From a checkpoint of a small mixture-of-experts model trained on Wikipedia.
Size: 10 layers, 164M parameters.
Experts: 128 experts in each of 10 layers, 96 SwiGLU neurons an expert, 6 picks a token, a shared expert of 128 neurons.
Below are experts of layer 3 (counted from 0) of a mixture-of-experts language model. Rows are named router (the router's row for the expert), gate (a neuron's input weights, with its number), up (a neuron's input weights, with its number) and show model dimensions 48-95. Each number is 500 + 50 x the weight over its row's rms, rounded and kept within 0 to 999. Numbers have three digits each.
After each expert's rows: a language model's description of what the expert responds to. This comes from a sample of Wikipedia text that the model never trained on.

# expert 62
router:498549491430524539400499418424513422453531603557512606530429521587540460487551542502493484449484575384492560564575439435524433402509539420513587
gate0:491456477461463573484507588567504487493510539547519531537493492589413517546533548599508438438561489510535480480525476505539482464480468467519557
up0:463488474481474544488466503558451456593544451463588514498498480532427331507538456557438444521476604479535577428510499510519470614512515475500537
gate1:511504512451537527508442469410550378439446529483478502546570547551483467500455502577483418503532488549496506410528526526526499468499554485501489
up1:541473541516497443444337462471514501434443474514423497483568410491503423486543506582569443543447607443470461444526538465515472519410496444493551
gate2:430480451462416547451547587535443567557467539436576515611457627474504463395587435525528514592446502470529539452561524486572449465493438412483528
up2:440470465399464483543551541584507567544454583447550500541438471541466599371603519538470488591486589420461563436540423397545481412547468464475486
gate3:516541573513485490572558544542504549435496434464539562504527509497506465425547550471565507566497535429499443514511497567506543481480546501468439
up3:480514431555453456431436508488497550561447532533443421517535462524518462487557510477529425420361510561499464422460465475530525517406480504647513
gate4:542500469527484395512561504366482420535549583471430481511401480523486549459462501494512495433503476491482486427510514505473546436502525457444538
up4:497499483478435514483562492422391509541555584486373443548447538491485539507493457497472496496473524500478479462496490449431506432547489480601541
gate5:469486472493497514516544554540516504504665523569523611516509461381519434519502530434499540492487466484432508515563561475563464483534459580503537
up5:565553493439528510507539541514468498533472558507614376512407570518474559471567422561473498556459464542469432428489554524513595534557538511466611
gate6:514518534505525532493548490450497508549477554486494455451527552489603503419587507466553579438436540488521494624401595521483542502530499480531545
up6:550599456511459590462448511501571507557522445555483504475448536524605470487494523452558498473539499524544467521444442529492434482493454532513551
What it handles: Inner word syllables. Middle syllables after prefixes like re-, un-, ex-, mis-, such as re-le-asing, ex-ert-ions, un-com-fortable, em-anc-ipation.

# expert 31
router:511510485587586531464474454442452450424612505522437418516465511532494521435538473476443487532499539471489501497498467492455496484457552489509538
gate0:531493493585557530481474424457549441409534517553420511668623540463521485492423502570452423459565535420532485470603444533532415512457401561477470
up0:435493525463451549492590492584410543492493503493608480407456405549527457455568472521506553524449493575470412593440491419453535541593544398456433
gate1:463526556502519515439514476539466485463447485588442469450534493466566551504507524482583474436429519562554444492457457516468420460482456487511614
up1:475506510443465505566434460479509486435513514442506484414531439509536475523515476573558576416447469606524453513382507513469499560452512464572505
gate2:553565427506460570507584502471563482505413502420465540469453593411505496529538550522537541476538586433502442452551543495477501454560416527478527
up2:515557447530429564469527493422591467433394474412411543473493591401506500517512529541496550515564495446546472449545486504487572459582392535528569
gate3:469532542429451515551559519526535538528423561500546395544525529474472485491436552545439533455538507475452474520566479461510584440434572495472503
up3:521528524438464461550546485548561457513448542506565406529587472487505497479447610518434479500488480482399465487551535415536620512457586410510492
gate4:503455463522565484500517544441466462488441521512500519425454489439558473541476512402495480564574524535565418523520520533491575515501480522422403
up4:484462486521626493519550558433511499518480456543504567495496500435556452542550511431575495526541506525523441543505464564489484536455496513389409
gate5:484531549544486512475608536406507522468468416448402447634616470548477434522591526384485550510564541532500606459608465467510450565450515491474437
up5:490535576525498533464615545443514521460436405419409465627614435550504384527571503385466513518539525506484593481583473480506489585439503542468461
gate6:459538592531491512471454419514523538622552466470478495453522576412495556530567493536411524465555574491448504543515495475485438518540456523602594
up6:469486563543459570465483445553490447602528499551557528465583515409527517581556474555526500493498481505405462527533481442506466453525490539599587
What it handles: Punctuation between numbers. Colons, periods, slashes, dashes and units right after a digit in scores, times, ratios and tables, such as (4): , 1:07, 7:1, 50.71.

# expert 56
router:468569427517612570396474429472496482478538544536475509459453574543460539446510611445416495471350510450426567537567466437574490399392526364463495
gate0:451400436493444449533458480531487396554500554544556495561454458559558499502440470550489513465601461460406487517563528581486551449397575513483497
up0:476378541465449361531493421449478442469463520483550398566396513513554553547475476511527473496530452528455512552572557556487499484513567589517443
gate1:440565504448484458493563499431532445486502519446486498565532544468464474388484534409546476475500485489435504497444452504465436504575518545474472
up1:579466502494450475473422420526512514582478520441479480392451398412546548592549485548571456471386460479592465447550523510482471458439549493404463
gate2:547463533624601569491529540466486465624457548469468510371530374628478464544438509495506510430641472536587525571532511546552567402524571516367518
up2:450533478404397406482490504529569462408563451565490499535506534422513484470535507508438453524432606504451525421471477505415469555534442548630476
gate3:591571480455505462529578511451545525490487532501520490397490535494486512643473545495531492514476480540473595421553506468500421516506554461455522
up3:387480479567448472484489518561518529506518462531495478521531487535515511399477482544449516444537525465482447598510480543508609451450511466569518
gate4:537531412467454432481575517491434511563404410471508509493546623503439470658518409550555534486535475502498544429552527521504507463489462481454578
up4:453490521446471466491504546457627501511454518435567502441528445427576514460441564468408506539499524526555511521533544611562507580464540495448520
gate5:456491535523449475470429510550433560551495556528539487504530436587480527461509486535554433486392430481522506481502453559507585560431507579502377
up5:402497577544483524486509469605435461526504532533522515506539437601451535579452541491554494513481459465549608533445460489489607475527433555514467
gate6:498582513510563518518563535596448591536454426449519534442453449448549464524546441490467449462383560531500547524459615518395523468507488500524441
up6:529470489494504441449518619555403500464534444473406541492497480494481524547528463487506457506388537518508510561470579451404448414511443447550491
What it handles: Commas. Commas and comma-bearing punctuation after names and places, especially City, State, Country sequences such as York City, New York and Texas, United States.

# expert 4
router:463595537441565555534483494559479455501499525480456471446456482544522532561523576559512467451453496518505548616535455459560494520545516496426551
gate0:472484479522473426529524467450496581418533549554577517536476463574541506457580431485437485539506571533474523548472520519448459514589494512516507
up0:561511466510523515503394484538483447562457483463369494465536500376486476522432546535556507492493466476506486435571463499588472495391471476462481
gate1:478468578455501466459586446497502546520534490493505513484427461527441497474527486459598489532462415482500472497451545428514521580462459470532574
up1:454494576392542422494494461563498546558493493571425489403495580470512495485523479491583471466439421532460494433500528418409461518477487496526577
gate2:504497473503536508513635523498424559565425537428415541580428484430460511509565473531487536483552518565520575519493514496518535506459414571585520
up2:464511518478450502514503501420512512516498496501567512527514455495431546475460560474597475540454492481511476415570506568500437554534558547458564
gate3:448485602530475505520470484519439477453504556480491536412540451479470545499561590474485486411398520545547451468443455565507544432570572550519538
up3:541536445507544478585524476503462554436458569455537493509493469416511617477479508490570506523462565494503564570529558495491428582458485473520502
gate4:510542489430452461537534515489406545507529446453543542535479511508497551520478433569589460439550332514495530523459562447538542485439627465545589
up4:451455513514548557469462497483622491476489572531422476472507507475512439511523547449431491541455696481529483491480459589485417508555415555418418
gate5:462542479568483496536400527552499511531500466504435459474588549433456477467530553516592449543446509458504576594528497474409519425593484468479493
up5:505381534499541522591667476546525467541553590543478455532393484507531538450478524387486437534553558533431451523511443513561456470478499465493515
gate6:445482479595518546491538461451518525462349502613439475537476478513411465501573476490464443467411496432451568627536577540516456499522387574550526
up6:523525474488466468490502492479502582573592511432648530520506486536531564490423492471529553547528520524519448441398414485421458489514600424487563
What it handles: Mixed capitalized nouns. Mixed content words, often after "the" or capitals: months (July, November), "single", "episode", "village", "Ch-all-enge", taxonomy names, "Yes" in tables.

# expert 30
router:472601421521617578491505344530541448449518466504464434457445481531480569524523564439489533495500562517489598555511437448564449493535502481474499
gate0:430571552438494579485575357615497498477483617409581452551593453560426508531440463479516523514507461490443554554437537544438582438484547403503514
up0:550523452530554479619502553468542575673620569489502471515396483411444656547532511509482454489494477579503402510486505526543581463519491450498567
gate1:524470515469525460465442468447565440553473537540451432500565485543571612521490530516561486431525500476485462519563501416539465540525483576526427
up1:475487577621427511523421612488544523511514515489455471489473586488492485491502515521466508512543501480509446467582593615541437522498531531424497
gate2:558500490479475467545462426515469513492562507501557502522467412454494497496568539540527398456576469453448488415507519524533427529565500470440517
up2:424469562537582531501391599482528534536459515408534458574534491539500454446484461463526524511475471625537422497461374514487499486511438510555479
gate3:508496573394525579438511374509528504492568435574427535483616572476507488533417486410553540575508477551533415511410469515524439613484491481462483
up3:518521556415534546513524297437503522485557471552425445488544578499520512466447521433476508544441424539528476520436502505526485527546481498512534
gate4:499496512520513490485539542488545495549595504452561460447482435558465607596462495430481548502500456468405539514449509498481458540470583471566462
up4:414562491450412483402466541548547508522547576528536451473500452602491512563504512439516498543499483493467512522525463497595446512466553540550474
gate5:440500502514458546499540448429503451482441588477447526551458522495430456540448521502469600473484470498488462599479510497594464503536462560486458
up5:535516522503468461526478422468561450466445575503487491506497506391497486552458487518559588516524596477467491540461496487529537532520447594526481
gate6:455441572446575479564529455454520450600620488443520412528497523586444508474478532407460448484488506557591543626472452546486426482495558481437545
up6:560638497559472555483465506587414506466465525601485544591577533564537538597552441435517551552557510487457448455466442551495528512514501479612490
What it handles: Headings and infobox labels. Wiki heading markers ==, ===, table separator rows and infobox field labels at line starts, such as In office, Location, Genus.

# expert 57
router:392544429562605481500417471567522498404472583475463570432442544508489580467576510512490552535447555501426580554473484508441432518500541533519527
gate0:507400473496541460558494447433516479531490597403503503514457463441483572491519507586501604462369523457507464553490433462530414482457599484510481
up0:467430460582492486527493542465563453412438495581469530501497477417431512474498565442457579545477464452549484411446533490602508457564539488527409
gate1:487621401445512551541416483452496494498575510515506461638454501534361481414533492460401445430428444522406521493440489545458499547495465493531477
up1:479598451464440556432398494522549473528541531542572573593481515527386488421486517437480459448401512595486516530405420556471456503528547501544518
gate2:456526511380458656517503581462512564515482513483468503483471378513414518426518471507423416469628538452501523532404443576459528495515486487463489
up2:495454506451493465437514471464511595441407495527551514474511595477545438440510448526461479415471559533530462457445548522469482448488481442493517
gate3:560535525531504575523528460513481533500486562444422503561467443434547463453516500495530463497434597513483479560479469514475422502447569559579618
up3:506458472469510445467449480457478507537573419580537457462456530590489476593399506548464608507507414501543437450540478484578580444508463496449408
gate4:434534481476501510512509505450564466482480501436411613461368464535482490561475485513449468433494580541452437496429593485472445500528607527546452
up4:416442477529537529487523584558512502493501458498469500487511613513580494534425551443500444512571519520530507580447522530483582562538554400527520
gate5:504591476523586477516482519520505629506466471524532567533558533471531360465510429499468514523471491540533567433437462565453533520563524539564469
up5:497556514513549478491596478494572556417433565528600466522558536577462424509465462550400531525429440494465527468478364607445500536538449515530557
gate6:483437536569483584537498512550595546483448603502425518499486496384538462562428564516535443585470601527456586500481538493509510368581596478493458
up6:588506500476485440515547456517528385494631529510422446569510524489490515439579476505503576560479377541633566516397493458516546551542459539398463
What it handles: Mid-word consonant pieces. Word pieces following an initial consonant piece inside names and words: D-ord-recht, d-izz-iness, Sud-an, Du-š-an, Pr-att.

# expert 3
router:434567543492597494482418475541474416430456528507416502501423530527472499521498526484478468524445537514491582559548490423507478467448518454486508
gate0:530445538448497478530535564488509515464509443545460433475504528447529535513507471500487523560554450531493483532440478426493426449531496456502528
up0:465478547569511500510483594460503472481483495607542471503471491507467494461434507567452515513478387539521543557499489532450507447474562485495492
gate1:468507430422520583483513462593568551547536501533516523441502590501459488514570450579567482483528479578473518510535551489408485550475540570504445
up1:523504459479510547495473448535593514532557516557556521406498601502444477506536478567497446541498428593485493523539524524474525533459559491440497
gate2:513395620521531446547524537433454469559545507466471504474500587526470506497501512618468560568527505550465551518553453482456516497436519449448490
up2:533441594532525571553493488524518505491440418465488468465475543554571527541579543561455531383518523499477351555468467444459568492543581443505508
gate3:407481441578429426503534421468520464523404529546534489472485537402457406532620448576477473453413531517384454526475550478477473441547473506524486
up3:546545562404543558469508492462529519513504438564485504447465427688512499500373487491493501477482480448567482502443543482457453511532554471457511
gate4:578507509482494469586602517512604413481435405490572550530572496512451498441558620585477568431583471497535607624501556527474455523534554481468465
up4:595534488508498421462487494558568418438516456491525593575520536427505430428531471551473563506509405361509584538505465546480416438523540522430541
gate5:514486460491457458434553552517521551516505550439479532406461384421448502542539421503488463454474522513530633495414447518568460540518492561551561
up5:507518552481432495412518553459428576561470490437551470430499416493473530552473480584539487498433542487498497520477507487569485507504571522549556
gate6:409606579551569491582446566516446537500542502485501478469452631538478535567530477535438424500493474422540524451517427499553531535511457497481488
up6:413488605504547561464466556483534500388644435480472526476475437501529496519464538468528427488551553427481528422510532470543562458540430565569492
What it handles: "Of" after nouns. Prepositions, mostly "of", right after a head noun introducing its complement, as in suction of, division of, member of, with, against.

# expert 29
router:468510494500552591532454455507505466438521578539497512491445531569453536475508523421451501566449536534476499467563454469532493402446568462535526
gate0:402445538479460561404451459532514467494454543520488515498501449507506458498504486535540486506478588453514476492558464544487366534463506517434511
up0:538457491500528373566465489411497537524600510519494507477479500453516422567586498509497559486507497524429538445475539434552564586481552421503530
gate1:419541498531606490544492520495436511482447510466516559589525486456393455466470505517468526562517525524419489436482496413467491488484558454520378
up1:401433511519565513503486428456528493461530502489542560535558494405439409540583514445357490505445493500455454425389478504527452396538575535456403
gate2:579475463557425477523464551502573453438525447548550398540514500469538467469443443578454481467399439400527484540533520493437415480556439476461544
up2:580508547367481475472520430513568508536594514546473530545495546514531521495446569504646455424437384497571509529447511499486466400426485452431508
gate3:506422499588603492487402409482570426451523571489441478518501488450548439451578523507508537525548499558452527552556454509516459529547477523559490
up3:527429532558543561458570506482490520522446528438507544533443472507510558553487432537504505531510494463502499588435558469433455483592525481490524
gate4:372526469512547444495389491518508559517480507626489541480549547434463416493504518507475518496482495500498537456436550604514558534484447564512610
up4:617488524520486451487572505554456519451547551444428441489515556448498548480512529557485380521553457477527492550524430443523509545431477528488563
gate5:404556472547482452544509581508561513506465621497416512474559505538592557528591457552533449453523557530567535425487506530561515489549465537508471
up5:584484498556441591472568518467436484491502510426525520525514540523469479512557508492503594572443499449464489492544488482416470491553606396535532
gate6:416394477536503463460462514429471459478489506448511535500526603500467500515504565566522503540429558512589451444616521450474460486460525480467536
up6:492419466535492549545426490496535528520519566456472532529486522485507502509496588548533497438530560449591461466560542441456398508466469507536524
What it handles: Acronym letter pieces. Capital-letter pieces inside acronyms, call signs and codes, such as HURDAT, WPIT, IRC, GitHub, plus organisation name words like Association, Records.

# expert 17
router:463561434493612532388490441503487466461495520509400539481431546468473523502492658491437583509436511445469540538524469419548483432397530438473522
gate0:516560540559405511456470510539505453484560497418400530456529544464545325515513536532508468471619521512507477465456541531438464500461504492507471
up0:479498483410560501488492514498433503558456537521525536547532495544495640464476407519519580556429412464525545481428519504536496496555421528440493
gate1:557423532514546471521523471568415440552497474431459413495560479514438511496554467548566567497532532478463592529370503539574529494452556471562459
up1:464541476483450528503404469477538572471491515535533563500456606425557492498480489462390488529490439485499409463667514487393490511530437511465482
gate2:504475480511587419476471570505583539525489533557525476439533427475562536432510460527508444638430469404572528406505481495423556501517506484608520
up2:520524443649509482528453478424537484571496542450504447501480612515558421531531461554441471490419461534390510519439468473449492531478476446441489
gate3:612443515603593582488483511508520502498463504561465567478469473559530558524498462479574468498586488440464438482433522532557535526552518506518466
up3:389509513551480472430516465474507564583450495590503485537547528394457467545505587540457570489484484497470521553517493545505520546444431555572554
gate4:498589473546514511458469504397469473548448446499460505478481542408427561542445448547453479487509504502538407578495427485571538495479513556432528
up4:544522451583571462463488477491562456517455430575573484537474521486502472451491485518440471541484515480429441552442413494648528525506397448538454
gate5:535486473546556444440502411448545525483521509419454474590474466472453568541453521495531563468410451495507436461475511547503499519474556451439551
up5:446516510479504578554483567510490457530446553525517491466510522584552457447490487521465442546567527446419502503475486473525499402483446511517440
gate6:442455419512521471480466522555466479444534469380489453559387489553528510531526503470547503573551475450534508488587490450377501438591516548550605
up6:478466395519583521438499582419497449483562474438544432532355385530488483492511502545527495525538459505502519495492382511394550507523489459535578
What it handles: Commas. Commas between clauses, list items and place names (Nairobi, Kenya), thousands separators in numbers, and occasional opening parentheses or dashes.

# expert 26
router:416534510623559510472397452530589523447496471515433456451460507509479536483493503526472528586535599524532481458638528476545494481472545484467528
gate0:485516439497538545432514440550546516515471488464545405549485470542536405521464477501459483518488566526508498502522484601490530537520464583487465
up0:518520595574462498516498485464444478442525454517556494497478505462482575443593506578582557499369432425521490346458532454495495532579451507495509
gate1:480614549491508537470446455524518517610509542591487443558480503463590585496460565510442500524435561532539545444443579556550504597511471413521478
up1:526585540516491552594532443463561466573451525630488514519504473472566577510572564501371438498473517546542489397484595556538444620501528470504506
gate2:488468566489536483436581447435487493377491519497621486457484494581503592500455495434469523523461475536464462502492545588517503623455551506387487
up2:513489499611536458489521477511548436496562547500467456532589446562430525537508472598456438437616514464469434455507519473525519534431459428447589
gate3:531515611475560564463476483440552474523481461483439460510457402463569498476481422456530537473547435467507464509425511621392376449428494606456494
up3:458577527424524564438487479465492445476506475427473482506528408440535369479466315529519541503517445496483456408498485570500437464414511504530487
gate4:469536400540482513407459526476531419590438444523586416424468425548348556476515479583514509479451566555495560483487520545610521444452404562478535
up4:397556412481546501393498483519496513538488460554548454496525434506424600426504450518462434541535478548527666535502455573510515511422527595446533
gate5:504503494462470498515573525533596457520415530468403510431456557551644566492440463535506470512634580530512432411479551477522558459461603403510485
up5:466573568575493481452474429578416566480515529499425492470637466454488472530445490491539538554450458559489464544633449560506455586517470516511415
gate6:350522479474483527625537487610513477517471505504507476511573512450498465531562445514424509449434572615474553470526526579488513603510591502450470
up6:533564478535507437501512485453574434491476576484465472457601571517460499509517350535514471460570506541450515566442484490490465586563475488388580
What it handles: Mid-word name fragments. Inner word pieces right after a capital letter start, in names and technical terms, such as B-ir-mingham, P-ter-ophoridae, R-en-an, l-ymph-oma.

# expert 59
router:415531487539586554439464472573516492515564542462443537464388479575541556523538529415433507469472496507479545474545498507516488511448531524474537
gate0:522454508443636437521577511475494483425466562474530544504676546414476516431465455450408507574538509474524507505488557456484451532414463410574467
up0:542458527483544447428577467536522518438436575445488479491591525450439528486475410469486481568476571468566464489473579540457458536479402397553431
gate1:422492368553506471416469436509460536561479479465539554490466584528489539519496509465567482548502479441474519455551576411479508509532465554534489
up1:588495577382518483512483491498472493521561596510480527514493409452563457503545558494331498432532509514480511507390481462523475494518534503412424
gate2:478481432487456466560467463588499521480487520452492555549466514517587481433551475501557478484549569432517500516593512472507562430446441566561466
up2:480488430495548479573457519553490571528460509436524566591463547524568506415544427459576473432511543448471501509542533454479540423479460549571490
gate3:523477486530482514463540487573497484563512483452466530554524423591471455471494571515520462531592462526508514496542522469366496391501502523570497
up3:482533556480435487473522531471488487452518455517540524490502528496495479538444487478542495511533501453423458526416432534484528519468636555447494
gate4:479531509511606547542479538497538484494476481469466569587454425414491526512496511475468436448529581526523564612533447616547544568528559479407464
up4:516483508501566556566480576450527456532463498456455582554455431434450517492547539480433478474542556525455540630491491623512507574519569470429489
gate5:507476502581508431525500546502496506473562528426518504479410448551518519429542608458431566489434506493505519501539480526595526476549415558493428
up5:416457503574530459477524491492527414378428520559348515535496493530596516510525470530535501529392456584511575422528489526491474625457515490418454
gate6:431550474506443477481553524454466464444514496460395454521506464520526489654431517427522509374525542498546524484445445565506449421489524446584432
up6:537499574545522556546466536520446513508462533541603537444524505458457536399522479502463477595481459499425503539527469508523529550468517538426536
What it handles: Word piece am. The piece am inside names and words (Alcalá-Zamora, Samuel, azamianserin, Zusammenarbeit), plus year endings and the after prepositions.

# expert 39
router:481539487588564472492525504567447505457555472548433477419481529557478483459565578432442503491497561502465523508486505476545445463476514473454552
gate0:454511591449512502452504506511448422466452476557498530468521475526434548563512601443542403504511526472520487572451466524491475464466354541436464
up0:525502479495499580507521503451521424449426407505521523429477488488459469586487492368495485463450614490472489586433568519471496534467449554484495
gate1:503536457527514589576530371536491540425510449523522504571474482560450520475534560490550477410503559574423578530548497435469480605443461392537523
up1:531496437443532576535574485445337478485506447479498534493432474567486572529519529490538461494552587550519522551494450533439480506480438505513491
gate2:528470482467578416479498498503536490498531515493463531503522477540503480459594431486504473506524467534441550468476511464548515528474445450490456
up2:477504499478427559475469483544487509496455523515541457515485494443480519530415567518512545456478569479536515500536451544454483452507543530535547
gate3:488474470493511539469494502471586534470556605388613450510575525535425430577418452442447447465526427515566559497483448561531483528543513532519580
up3:483400482505530521505486490512558518481492552404509470520524506526503408545432482483466408477505444544587542551511466599548429490515537501489541
gate4:526499497446448478499327507518503540553542447541428549535492511492500530509497482491452489379528626526497418522438550533547380515485407488483521
up4:484493502607540517422636531532503470448460566405510486442510459544519494490535472584531546515407467457422542492545530552466600503564563559449544
gate5:430391558548552537513441540498494552507516528518537496478535532493494454545572488446592456561446438542512511473501560497550509575526409423515508
up5:487559502466446453469511399570498423462400494500514490524470472572541517398424566517392491435488519480542537516462358508565479392489700566473404
gate6:530505538436518480546426374438528493427441501476463552481497512507448505457559467404526559486477440467452449447435615461503511423536433482468491
up6:549550424454562525459436472587476530487450541554530438504512602432494447508472519362499522463494503458514468433583495507523559360541467507409473
What it handles: The and event names. The determiner the/The, and capitalized words opening event names in sports text: World Championships, Summer Olympics, European, Q.

# expert 9
router:492565429531562525426473501462474502457505561581450463428434571583512527503543534469497531483485553442500579505524455440547410477490542447495505
gate0:524462513536511513496543521383454493560529427435515498470503539548490472598431567575519459493342532580518453465555501497453456518491552472588415
up0:424533547451497490561451501511597494541465551556508451589531425414491519459547463492541537476571457427407538526393517439565533505545417548348574
gate1:485493478537479508513520500528669510488450483551473400488468477464531517556545519521604465556485501518558457577470470513511503594535484480458467
up1:470520550570486461482500547530610529441450501494513449448501526535515545534528529516595534519511490493613539549436490491523488616469488434520480
gate2:513519508540448470501498485446489512445458454432466501532533542582595387457418428512388489557458509379418640430493517394506486476473470561487544
up2:522505513516427469450513511416474506489485436425500459484543490570530379402481478564402527536494447402420529474545492415469545497495498540458545
gate3:465532504446396370492510475484469560481495475546564529393506507461518492524557614505534516544513491487603516471490492510537429526522494450449476
up3:493474509486501516568490522506584528514513459440405444520521372535499521574473452486548526504492380509521446457458445430425600410497552531505542
gate4:442507510533458447608531543527588492542511470534449449503543525476432497424507526461550555528428491540455476567580470502565516492462503562447473
up4:479492562478505383413487410452527510541608468449443494446510548448377461469472487526535461607529454571499516543487511474561489399504525472513478
gate5:522558514521468491503496564455478544479490459502563473456535447459531582546465506477528600522430511515547469519505518455501493476516534461461498
up5:459581473445401472429487538503573486459450424570473440508487416457523470551405503500502612523582479407469493623469456479528443462495412512546499
gate6:505454451481401556493533577468494400520498511530552466531410550586451568479461471546455504520584510562488524494466648504371477472421455435574535
up6:542506420491454575514526551453485408514495515553529471500406595579470571477473478596489515519537533545491529541439670487406501430503467491610526
What it handles: Sentence-initial capital pieces. First capitalized word piece at the start of a sentence, line or list item, often splitting names: Sud(oplatov), Gr(ave), S(ituated), Hor(ace).

# expert 22
router:514547512640552599516429422493552442416474605558442533468442536546462512474550497508490550515493495541484552464568489376500500457514560511506527
gate0:449498505536586439517466531515607564489369556507455483433496498489558569490405518496519490510475541532463518403538501416624579471458579493556438
up0:570454510442444564567513479475391511482527420511534502552515468534443480571550435458445479478424426473548454570553490540431438528537357519443510
gate1:497416519541498640514536474499520550513476492485566550461538499461460536443478521489412405504483512495515497518498435494491479561411509417558532
up1:540495548575496583515437501461553439578471492469470504515470543493495547504466494483511509515573535509475490449547471537494494528534527539542564
gate2:499495483492590489558450487561506544486519533527559508488496521521563437508463432556499505517458453510471615547472500456472480563463466604464540
up2:505500471545599497520372489577429581532510589444530503479492507505534413446620429506547451550515436456466544465447501500478481538506539604490456
gate3:588513483546500559419504424463551493485485527514466574471588449476507524425489433521382450562558479462541397590393401523448579562442506407518479
up3:593535582529471567594500421531428503492500448558511476453561417529503541480505446381506542473451483562437469554605484520403563512377592511481490
gate4:415536576455572529463498538466464511555501543480594418529516557518580516519464442548494492544459421527499544506582458427410446534403520542571547
up4:481532556555620534505527428432464490527495480477599396533530485501542444487507493619479490536480438484473539444505452511374424494464513452560547
gate5:455435534530474529507442529486522570465488543558367541527533469475524550584459544413487452540485499489535451579527457476476451524478524508566459
up5:530463460498519444539505503638463524484495548427468554513473592492467537562521474556520564512553463425612535564528459483584473541454488546494408
gate6:495389445501535528453558470528458459455515471404539511453419476492503575439481541436482519573484580517450458503538492458474465556549540498531559
up6:515598568464464470584435408518492540430526604519435527533484536465478415485488536498513564488473414428478513524432492532471531440475535516514497
What it handles: Capital letters in codes. Single capital letters and letter fragments inside abbreviations, codes and names, such as VfL, Cfb climate code, CYP, 2015 DK designations.

# expert 37
router:461508573533568569485494468521462486462558606464430541430500596544512549473517522570530469555541556422490506539468525346534468474452595488402560
gate0:546523573529554538550563495549468500444469522524554479509511526479539458551530540565535401496397507407501430563525494472465487563468527492506489
up0:442491432438448516517529497481467469562553575497442591537528415578420523478457571469497639455518443502475439429455489505550426380526486537466486
gate1:426492527510450541521507484489512456541512456470472553512461545540505553444542513521526494538492485507527401544552389520424508515499507442497514
up1:425499449548404519560505494498523441480538442474430597551483515521455583490531593578508508559539491486528382534537401499468464527470489416443508
gate2:566465606556597587475435518489488470499458583537466498562482512557525403469543465486560566492647504510447563464347504413379467521503580530459454
up2:394568435405491473553545527498530585494543421439562482456514443521462547530478518485432426528392504474482452559615518589624521483515451503566555
gate3:419464552457537514646489519556465480421466587541524433516463505437440518543485501483534446415577553436496476464472469631438408565533503499552506
up3:536571383447405515465463605472498502503509508510429614556443514569510418462424583596519571658430513488545483581507519489532521570553495483537514
gate4:518469569534571469493505464418515375517440508487549525471446488459523467493532437572473437460566472337411527470560543377505474508457498471424457
up4:490477588462560466496572514468525360552417517514518470491494468466472488477510512572427414482530468375429524491523515428529480519446530503428431
gate5:474550516369542573597546398514489501534510476428464481566480449411541563556532554447617483511493508470529423455443530478441482478502474425473498
up5:467537507340489549566517398505497484523534447397507481524503431426551513576556590447598462466470542498498469449482524453373508441476490472499513
gate6:582530508459530478546513481520560473490479502492510478503502527607454543473523614484511517500568539555487480496454519563393511526519414547495558
up6:533517512535546396487505574504458510470485573444562527515587472593514545566477572520494507544520520475481471469488491554479528414542533477517556
What it handles: Hyphens and compound prefixes. Hyphens, slashes and short prefixes joining compound words or codes, such as public-private, n/a, A-4, para-alpine, non-, co-.

# expert 15
router:471628394563571553408439525492508454473553515456427478431417597608487515527548496509458560488523533498488559465533398444555425397452563453502538
gate0:478534532458389448386543430522432457477523461538481539520502511517514479487507510541527480482425394527498503512474577515489430446418531469523511
up0:551487527463410466529637583489523534461514623521485502525509534493445446457484556517482425517487483493447506489588540551498503463542600486530523
gate1:426413444524520479480481530480481454443554479465537504541499390482522415443566510393615533461562471534541453477554462446511516464570479517446530
up1:418437456509526491610464595535528504480484448468498574494546389494490470502471449503540487577459493496498526513577494504492550553579506485504493
gate2:445454547494536405468462559556396529440525510444462560455520528579501494529540555441468430480515495535404478560486623537431410473487498531556504
up2:448472541531509384503467665567407490532508553468434470515501538545511470580570506514450423508545515560463464501504599543443419467463518490567527
gate3:435531488496473517516514403480531596444421498394519463448441605475574498408419506472500562605503503517594454403556557558449549450536499494509545
up3:619446418501459482533420390423434437531531415480479522558512480483508585501473529531546563455585477534440482559485488500506530482474577534509591
gate4:563618481520503481512519533467490510522513543415379493423500526533552502414553436512468500467503453514523531454503501456510478592552498450470486
up4:459422462406572474530479490509586541479501515537520500501465461538512581531523541464521478556480522464472463497516439535526579485406482530515511
gate5:504601505580495476542492447566491498542435524475554459487422528510390483407382472527550456483532480524413604623590476542495501425523444422536567
up5:537460495447529503455511498464521410523532518545433543494577489501598486553568485463481573532463520435502440429476543426491496552447557533449428
gate6:471553535594441481527494538505562470493480542437391489564485467518581490485583379480481466401452527436449376569469547421569455485522569482529456
up6:454451520577466558615474462444472476390492650480459499537478423452393381469585426499443483525525555460524536572547465432553450518568402606456526
What it handles: Pieces after hyphens, brackets. Word pieces and digits right after a hyphen, bracket, quote or dash, such as -b in re-bleeding, non-binary, ed., l(ocked), 5.